python train.py --n_layer=8 --d_model=320 --n_experts=32 --experts_per_token=2 --d_expert=192 --d_shared_expert=0 --activation="swiglu" --moe_layers=[1, 3, 5, 7] --n_empty_slots=16 --router_score="softmax" --normalize_top_k=false --routed_scale=1.0 --balance_loss=0.000429 --balance_bias=true --router_logit_norm=2.0 --init_std_router=0.0178 --lr_router=0.00063 --vocab_size=8192 --norm="rmsnorm" --norm_eps=1e-06 --tie_embeddings="early" --optimizer="muon_variant" --lr=0.0126 --beta1=0.9 --grad_clip=2.0 --batch_tokens=[65536, 131072, 262144] --seq_len=512 --train_tokens=915800000 --steps=6523 --dataset="wikipedia_en"
Below are experts of layer 3 (counted from 0) of a mixture-of-experts language model. Rows are named router (the router's row for the expert), gate (a neuron's input weights, with its number), up (a neuron's input weights, with its number) and show model dimensions 80-159. Each number is 128 + 32 x the weight over its row's rms, rounded and kept within 0 to 255.
Before each expert's rows: "gets" lists some tokens that make up at least twice as much of what it gets as of all text. This comes from a sample of Wikipedia text that the model never trained on. Tokens count by the router's weight.

# expert 1
gets: " was", "ly", "mi", " is", "co", "tra"
router [114 125  76  69 164 115  94 114 150 139  94  58 149 124 119 136 157 189 153 148 102 130 180 104 145 157 115 121 151 119  69 112 125 173 158 110 138 144 157 163 138 142 147 106 120 153 122 105 179 133  79 117 148 142 149 168 113 111 115 154 119 146 154 132 142 127 156 111 153 185 161 207 153  92 157 104 119 105  93 127]
gate13 [122 134  81 182  92 124 147  87 105 140 121 142 157 108 112 121 142 144 162  97 124  89 132 135 101 144 124  81  98 133 184 114 148 134 178 115 124 146 132  64 173 152 113 168 131 148 109 128 120 124 107 170 147 160  48 179 176 115 138 136 158 124 119 132 164  67 164 182 149 170 164  99  72  68 126 130 135  88 171 105]
up13 [121 156 153  80 105 152 118 107 175 120 165 119 169 114 101 119 118 104 102 126 103 124 118 133 131 176 155 105 201 115 134 144 115 131 166 120 155 143 139 141 148 155 113  96 125 106  64  94 141 161 123 110 131 144  88 109  92 145 119 171 131  86 135 137 127  68 120 104 164  84  85 130 121 122 112 131 124  53 101 117]
gate14 [130  94 125 166 136 150 125 134 143 108 108 136 152 119 151 167  76 137  94 146 102 104 111 123 175 132 103 141 133 138 131 151 140  81  71 101 148 237  87  81 159 154  41 173 130 115 127  76 102 126 174 150 108  98  62 183 126 110 164 119 166 140 125 121 191 104  96  72  66 150 100 156  84 161 149 126 188 171 149 182]
up14 [151 145 138 126 132 146 142 110  90 139 143 140  60 189 144 124 145 130  62 156 140 157 102 110 167 120 153 153 134  70 143 106 177 169  71 147 114 109 128 148 102 126 113 161 120 109 139 147 160 110  81 108 113  78 159 118 111 132 255 158 171 104 146  75 169  76 150 140 158 153 137  79 129 142 107 110 131 106 134 154]
gate15 [150  99 140  98 104 139 162 144 124 118 120 129  77 108 130 116 144 190 134  79 113 126 128 122 119 113 113 151  82 144 137 165 115 157 150 150  63 122 163 134 116 133 110 154  65 133 204 105 117 110 149  90 138 146 167 210  93 199 120 106 165 100 126 117  84 130 141  86 151  91 150 108 129  60 132 166 184 121  99  75]
up15 [138 171  99 132  83 141 122 108 217 134  59  74 130 115 152 121  73 197 121 101  94 133 157 122 116 132 123 111 101 124 151 153 121 134 164 109 159 101 122 121 105  91 120 167  98  57 201 140 134 111 175 140 152 113 137  89 171 139 152 146  97 154 129 142 153 130 107 117 145 111 188 130 197  88 121  99 110 158  78  88]
gate16 [151 145 147  84  84 106 159 155 125 108 124 123 140 168 139 142  63 122 150 142 106 164 203  41  69 119 165 125 158 173 105 102 134 106 103  83 101  73  79 177  97 122 132 136 143 160  99 104 147  85 123 185 104 124  82 144 126 163 101 109 116 148 123 174 166 157 153 109 139 114 142  92 138 120  89 121 139 127 161  58]
up16 [ 96 157 135 132  61  94  98  95 133 123 160 124  79  95 220 116  42 142 129 122 143 145 126 162 102 129 143 133 160 138  60 107 149  99 113 148 147  85 162 152  79 117 145  77 144 147 128 167 100  92 130 133  91 106 151 119 106 151 117 117 142 173 134 143  95 157 126 110 130  93 111  72 155 158 123 110 153 114 105 211]
gate17 [102  69 132 108 125 185 173 118 109 163 115 136 127 135 110 196 116 173  75 100  97 118  72 120 120  92 103 133 164 167 111 167  60 147  96  85 163 149 127 118 169 122 138 198 140 111  20 176 144 156  85 121 150 154 147 150 119 139 139 114 123 150 123 168 131 159 185 101 145  85 109 129 161 158  77 142 146 121 123 100]
up17 [139 125 147  85 142 190 126  43 134  78 151  85 111 186  82 136 194 149 124 103  75 138  88 105  83 170  89 139 133 126  84 126 177 145 148 131 159  95 125 134 103 133 117 186 127 124  85 136 138 124 131  94 163 143 105 147  78  70  94 179 145 163 157 152 136 144 171 130  90  78 120 127 156 127  83  73 157 140 100 118]
gate18 [136 157 132 124 207 165 139 128 135 193  87 145  91 120 118  77 118  87 123 119 159 118 142 107 194 182 145 126 136 100 177  71 127 135  62 177  80  88  66  73 133 159 128 110 143  86 133  65 108 131 118 143 147 123  95 146 111 136 132 163 144  89 183  96  84 115 116 143  61 196 144 112 140 157 128 152 138 141 113 167]
up18 [ 93 151 184 138 134  94  86 144 218 117 102  95 123 150 211 136 109 156  91 168  93 171 161 105 132  64 139 152 134 126 127 151 122 130 103 149 183 138 127  94  90 114 136 182 144 138 170  73 178 101 156 160 117 166 128  91  71 130  76 106 191  81 110 185 116  83  96 115 107  65 112 124 132 199 147 162 126  76 165  94]
gate19 [132 193 137 129 138 139 145  88 227 137 131 116 143  87 129 140  66  78 159 151 121 164  86 145 133 155  66 119  90 144 119 120 110 137  89 150  95 117 102 108 141 110 145 113 201 175  79 101  84 115 128 124 162 154 124  96 159 115 148 150 164  60 154 150 156  38 131  82  90 120  26 123 116 183 102 147 132 115 135 151]
up19 [105 133 136 172 109 148 135 146 181 150 118 182 106  96 214 131 122 107 154  87 104 155 139 101 106 113  76 106 138  54  85 122  91 195 168  81 124  77 158 118  80 114  93 105 132 160 103 102 142  63  78 120  81 162 179  74 126 149 106 136 158 159 102 156 129 148 156 100 107 116  90  87 175 125 129  91 144 160 134 118]
gate20 [152 192 135  91 122 129 103  43  70 122 184 124 138 152 129 132 138 167 104  82 169 140 129 112 153 166 143  81  82 109 116 147 149 158 113 195 162 121 133 108 125 127  79 166 123 119  86 164 157 120 158  98 159  80  94 134 180 113 117 142 118 131 100  86  57 113 135 158  67  58 113 159 119 136 103  94 100 147  67 113]
up20 [126 182 156 167 103 108 129  98  82  65  60 153  96 157  68  90 131  93 129 114 114 100  86 159 148 169 148  64 120 160  62 169 175  95 124 103 148 118  60 113 128 140 217 104 135 121 151 107 159 159  63 209 168 137 160 116 148 125  85 102 151 102 143 116 136 165  80 170 119 140 127 136 147 143 139 127 161 123 135 147]
gate21 [152 108  74  82 123 156 108 116 176  74  99  90 154  99 135 132 149 102 149 103 171 102 154  99  92 163 139 159 114 133 119 139  42 131 107 103 153 209 147 153 111 100 181 103 146 136  57 106  73  71  82 126 165  96 157 183 171 134  75 155 134 103 133 105 101 136 117 103 150 153 143  75 106 104 141 132  73  77 158 150]
up21 [138  98 132 145  76 116  95 113 151 181  84 114 138 125 186 108 104 122  78 117  77 183 125 154 113 158 147 152 125 163  71 211 136 142 130 172 123  50 141 116 145 159 106 164 119  69 147 125 112 116 139 141 142  91  60 117 109 113 156 108 134 146 168 130 182 121  79 153 104 170 118 157 135  80  38 134 102 122 137  85]
gate22 [133  77 176 113 134 100 158 133 120 154  60 146 129 197 133 129 161 117 108 101 142 151 114 111 119 142 148 144 177 138 128 155 141 101 169 127 179  90 121 137  59  86 135 138 120 126 111 149 119  95 129  60 139 176  96 132 114 152 204  98 119 175 111 107 180 191 130 111 100 137 136  86 122 106 117 114 139  96 100 110]
up22 [141  94  96  98  99 127 135 178 164 145  99 202 123 115 134 142  90 158 105 158 132 160 168 178 169 146 123 125 110 103 151  64 180 150 132 165 129 138 128 134 150  83 163 126 143 130 131 131 132 132 127  76 147  78 115  68 132 158 141 113  66 118  83 129 110 115 138 138 130 164 133 168 173  65 158 126 112 164 116  97]
gate23 [123  99  74 126 126 167 157 112 102  99 113  88 139  85  92 125 148 114 114 174  99 111 124 163 157 201 141 156  98 131  98 104 147 149 114 129 101 153 115  87 175 100 121 165 123 170  81 193 149 127 112 162  79 136 115 117 117 126 144 152  74 212 127 142  91 152 114 181 122 122 142 153 147 139 162 127 104 137  84 176]
up23 [ 92 123 154  98  96 114 107 155 145 125 124  60 122 131 109 102 117 165 176 100 131 145 146 127  92  74 182 130 134  93 103 158 119 172 168  85 142  62 203 106  94 100  78 105 142 107 109 153 117 112 143 136  55 123 160 124  95 106 103 118 149  34  97 176 157 168 136 142  84  59 108  73 154  72 114  95 116 151 129  86]
gate24 [ 60 140 165 132 156 135 122 126 147 149  69 121  44  95 146 110 146 117 157 122  90  64 135 138 146 151 143 154 120 126 142 118 119  64 107 116  95 149 168 118  92 126 108 146  94 100  96 140 165 118 102 171 163 127 112 145 132 182 172 133 164 185 133 181 242 105 130 149 112 190 142 126  88 215 128 122  95 156 105  55]
up24 [ 96  71 131  97 123 129 178 134 110 115  65 121 142 112 148 157 163  98 116 139 183  92 105 130  97 146 104 127  77 122 113  88  69 152 136 120 152 134  77 142 152  84 181 131 112 107 158 139  97 159 105 119 120 132 109 138 108 111 126 155 101 188 158 149 131 109 137 109 105 142 157 113  95 135 139 179 160  98 152 169]
gate25 [129 127 210  76 125  96 143 145 112 150 115 217 150 117 151 173 144 132 110  95  81 147 100 118 165 118 119 143 102 147  97 119  85 149  56 105 115  78 109 151 139 124 140 164 155 123 179  62 101 179 141 128 154 168  84 197 102 115 121 135 129 137  77  80 117 112 165 156 103 157 134 114  99 136  64 133 158 199 134  64]
up25 [ 91 105 149 173 109 122 157 168 116 129 152 174 134 160 135 101 136 134 102 126 150 125 133 117 124 101 152 145  99 119 142 112 168 197 178 143  97 174 130  66 101 148 121 109 133 123 174 167 153 138 106 151 139 102 146  76 151 108 101 144 201 114 128 100  87 150 143 159 155 114 111  58 128 102 146 139 116 133 128  92]
gate26 [ 81 124 102 165 174 186 130 144 138 130  91 172 155 118 123 140 123 141 123 123  78  94 146  98 117  93 121 145  72 150  76 126 145 158 167 137 124 121 119 136 160 106 124  74 121 133 151 121 152  84 149 145 128 177  93 124 125  88 150  77 112 167  88 109 126 123 108 153 149 142 125  82 168 168 148  65 136 142 138  63]
up26 [118  85 131 137  89 132 197 158 106  86 106 138 136  63 140 121 165 160 119  86  94 142  97 154 109 121 154 161 147 116 130  66  93  78 102 118 169 181 138 144 161 123 109  85 131 174 131 121 139 108  64 162 134 181  74 132 112 199 127  51 137  74 109 125 159 106 118 212 139 158 103  77 109  62 151 159 135 139 120 148]
gate27 [125 172 171 144 126 108 199  56  98  91 168 141  91 117 128 132 113 127 126 104 124 124  94 163  88  87 119 137 163 157  84  78 120 127 162 132 199  88 138 108  94 115 132 174  83 124 137 102 128 113 167 147 132 123 133 130 193 100  68 129 123  75 117  95 130 109 118 127 115 192 120  90 134  92 162 108  86 144 108 121]
up27 [205 125 172 168  97  71 117 140 164 117 166 128 139 148  94 108 143 104  96 147 107 169 112 133 149 126  94  96  55 161  73  75 151 121 154 165 104 106 123 158  96 165 143 145 147  75 187 177 117 129 173 150 138 145 119 106 114  97 117  68 155  70 116  90 126 117  72 192 118  88  45  89 146  95 124  90  66 129 104  96]
gate28 [ 97  83 115 193 114 199 144 124  98 117 166 111 104 118 138 175 119 126 131 129 126 125  96 114 154 127 173 125 159 134 196 144 179  84  97  87 130  99 101 135 125 162 171 108 138 157 108 106 170  73 125 138 139 137 117  74  78 102  97  99 138 130  54 135 134 171  87 116 100 117 229  96 146  94  41 126 100 183 102 124]
up28 [188 123 168 126  98 166 145 131 166 128 124 106 111  59 124  80  94 100 113 133 166 150 165 150 145 148 157  81 160 122 187 171 167 144  66 173 105 100 177 115  97 131 101 129 167  74 156 140 104 110 134 162 178  71 166 117 110 157 136  65 101 114 104 118 119 151 147 170  49 161 121 126 140 139 146 106  72 129 175  58]
gate29 [122 133  68 114 120 119 130 107  73 183 114 148  74  91 132 106 133 139  79 134 107 108 104  91 130 115 119 135 139 169 126 102  72 134 161 117 171 123 127 168 156 114 105 139 120 139 146 124 134 101 158 109 110 179 173 139 148 154 123 152 123 110 188 169  90 153 157 105 165 118 140  85 118 128 178 106 183 135 169 131]
up29 [103 141  51 128  47 120 142  99 162 125 132 186 145 156 125 120 131 134 141  91 162  98  66 123 133 105 110  53 144 168 128 150 108 136 119 110 112  74 126 137 202 139 130 159 109 158 154 114 119  97 124 144 119 162 145 112 135 118 123 189 100  75 156 147  49 175 121 113 104 153  91  38 134  87 123  68 172 101 183 160]
gate30 [106 104 142 156  99  65  37  52  84 149 137 114  87  69 115 131 137 198 160 137 111 147 150 135 129  71 124  82 182 156  90 161  44  71 165 111  61 137 153 114 136 124 173  89 127 112 121 140 129 131  72 107  60 173 110 141 127  84  69 162 122 139 141 150 143  87 191 145 163  98  96 115 107  75 109 132 151 122 117  95]
up30 [116 154 121 132 153 181 164  91 148 114 143 102 189 157 156 102 150 152 130 122  92 136 107 145 147 188 141 127  67 134 140  95 163 142 103 145 150 132 155  83 112  85 149 130 160 121  73 133 107  84 143 159 208 120 131 138 168  96 141  59 165 122  77 132 132 128 109  95 104 183 104 138 119 150 113 143 146 139  92 100]
gate31 [150  84  91 119 108  92 143 144 139 141 108 113 179 165 124  88 100 133 154 202 174 115 100 158  73 111 138 128  76  90 137 169 143  73 147 108 126 153  88 139 105 141 125 112 112 161 110 145 103 174 160 116  98 112 120 185 131 147 103  89  82 127  85  82 226 170 168 174 136 170 129 127 132 152  77 134 106 104 190  72]
up31 [ 87 126 215 138 123 134 128 204 138  87  69  94 156 132 154 107 103 113 152 137 123 160 178 147 109 127 122 179 141 107 114 108 137 177 118 154  98 139  96 165 105 113 107 159 128 142  97 155 114 123 138 126 148  83 104 128 115 144 155  83 156 110 139 144  56 109  60 138  93 147 116 167 114 160 140  95 114  70 144 124]
gate32 [ 43 148 123 111 131  73 172  77 117 181 140 119 104 140 102 107  97 120 163 112  94 112 109 137 111 137 170 152 113 206 133 174  78 184 140 180 154 123 102 104 168 104 104 150 135  98  88 216 112 115  90 135 183 163 164 150 143 110 125 144 161 134 114  99 152 138 169  69  83 114  80 130 119  94  93 117 155 119 128 160]
up32 [154 118  93 106 144 149  96  96  98 199  68 142  47 142 156 114 171 140 142 121 123 118 164 190 140 134 131 125 198 119 107 132  91 108 125 137 175 119 109 119  81 117  97 174 112 106 134 129  87 128 151 196 156 104 132 142 101 130 169  50 159 179 117 191 118 122 149 199 139 160 146 145 180 148  83  90 179  50 115 130]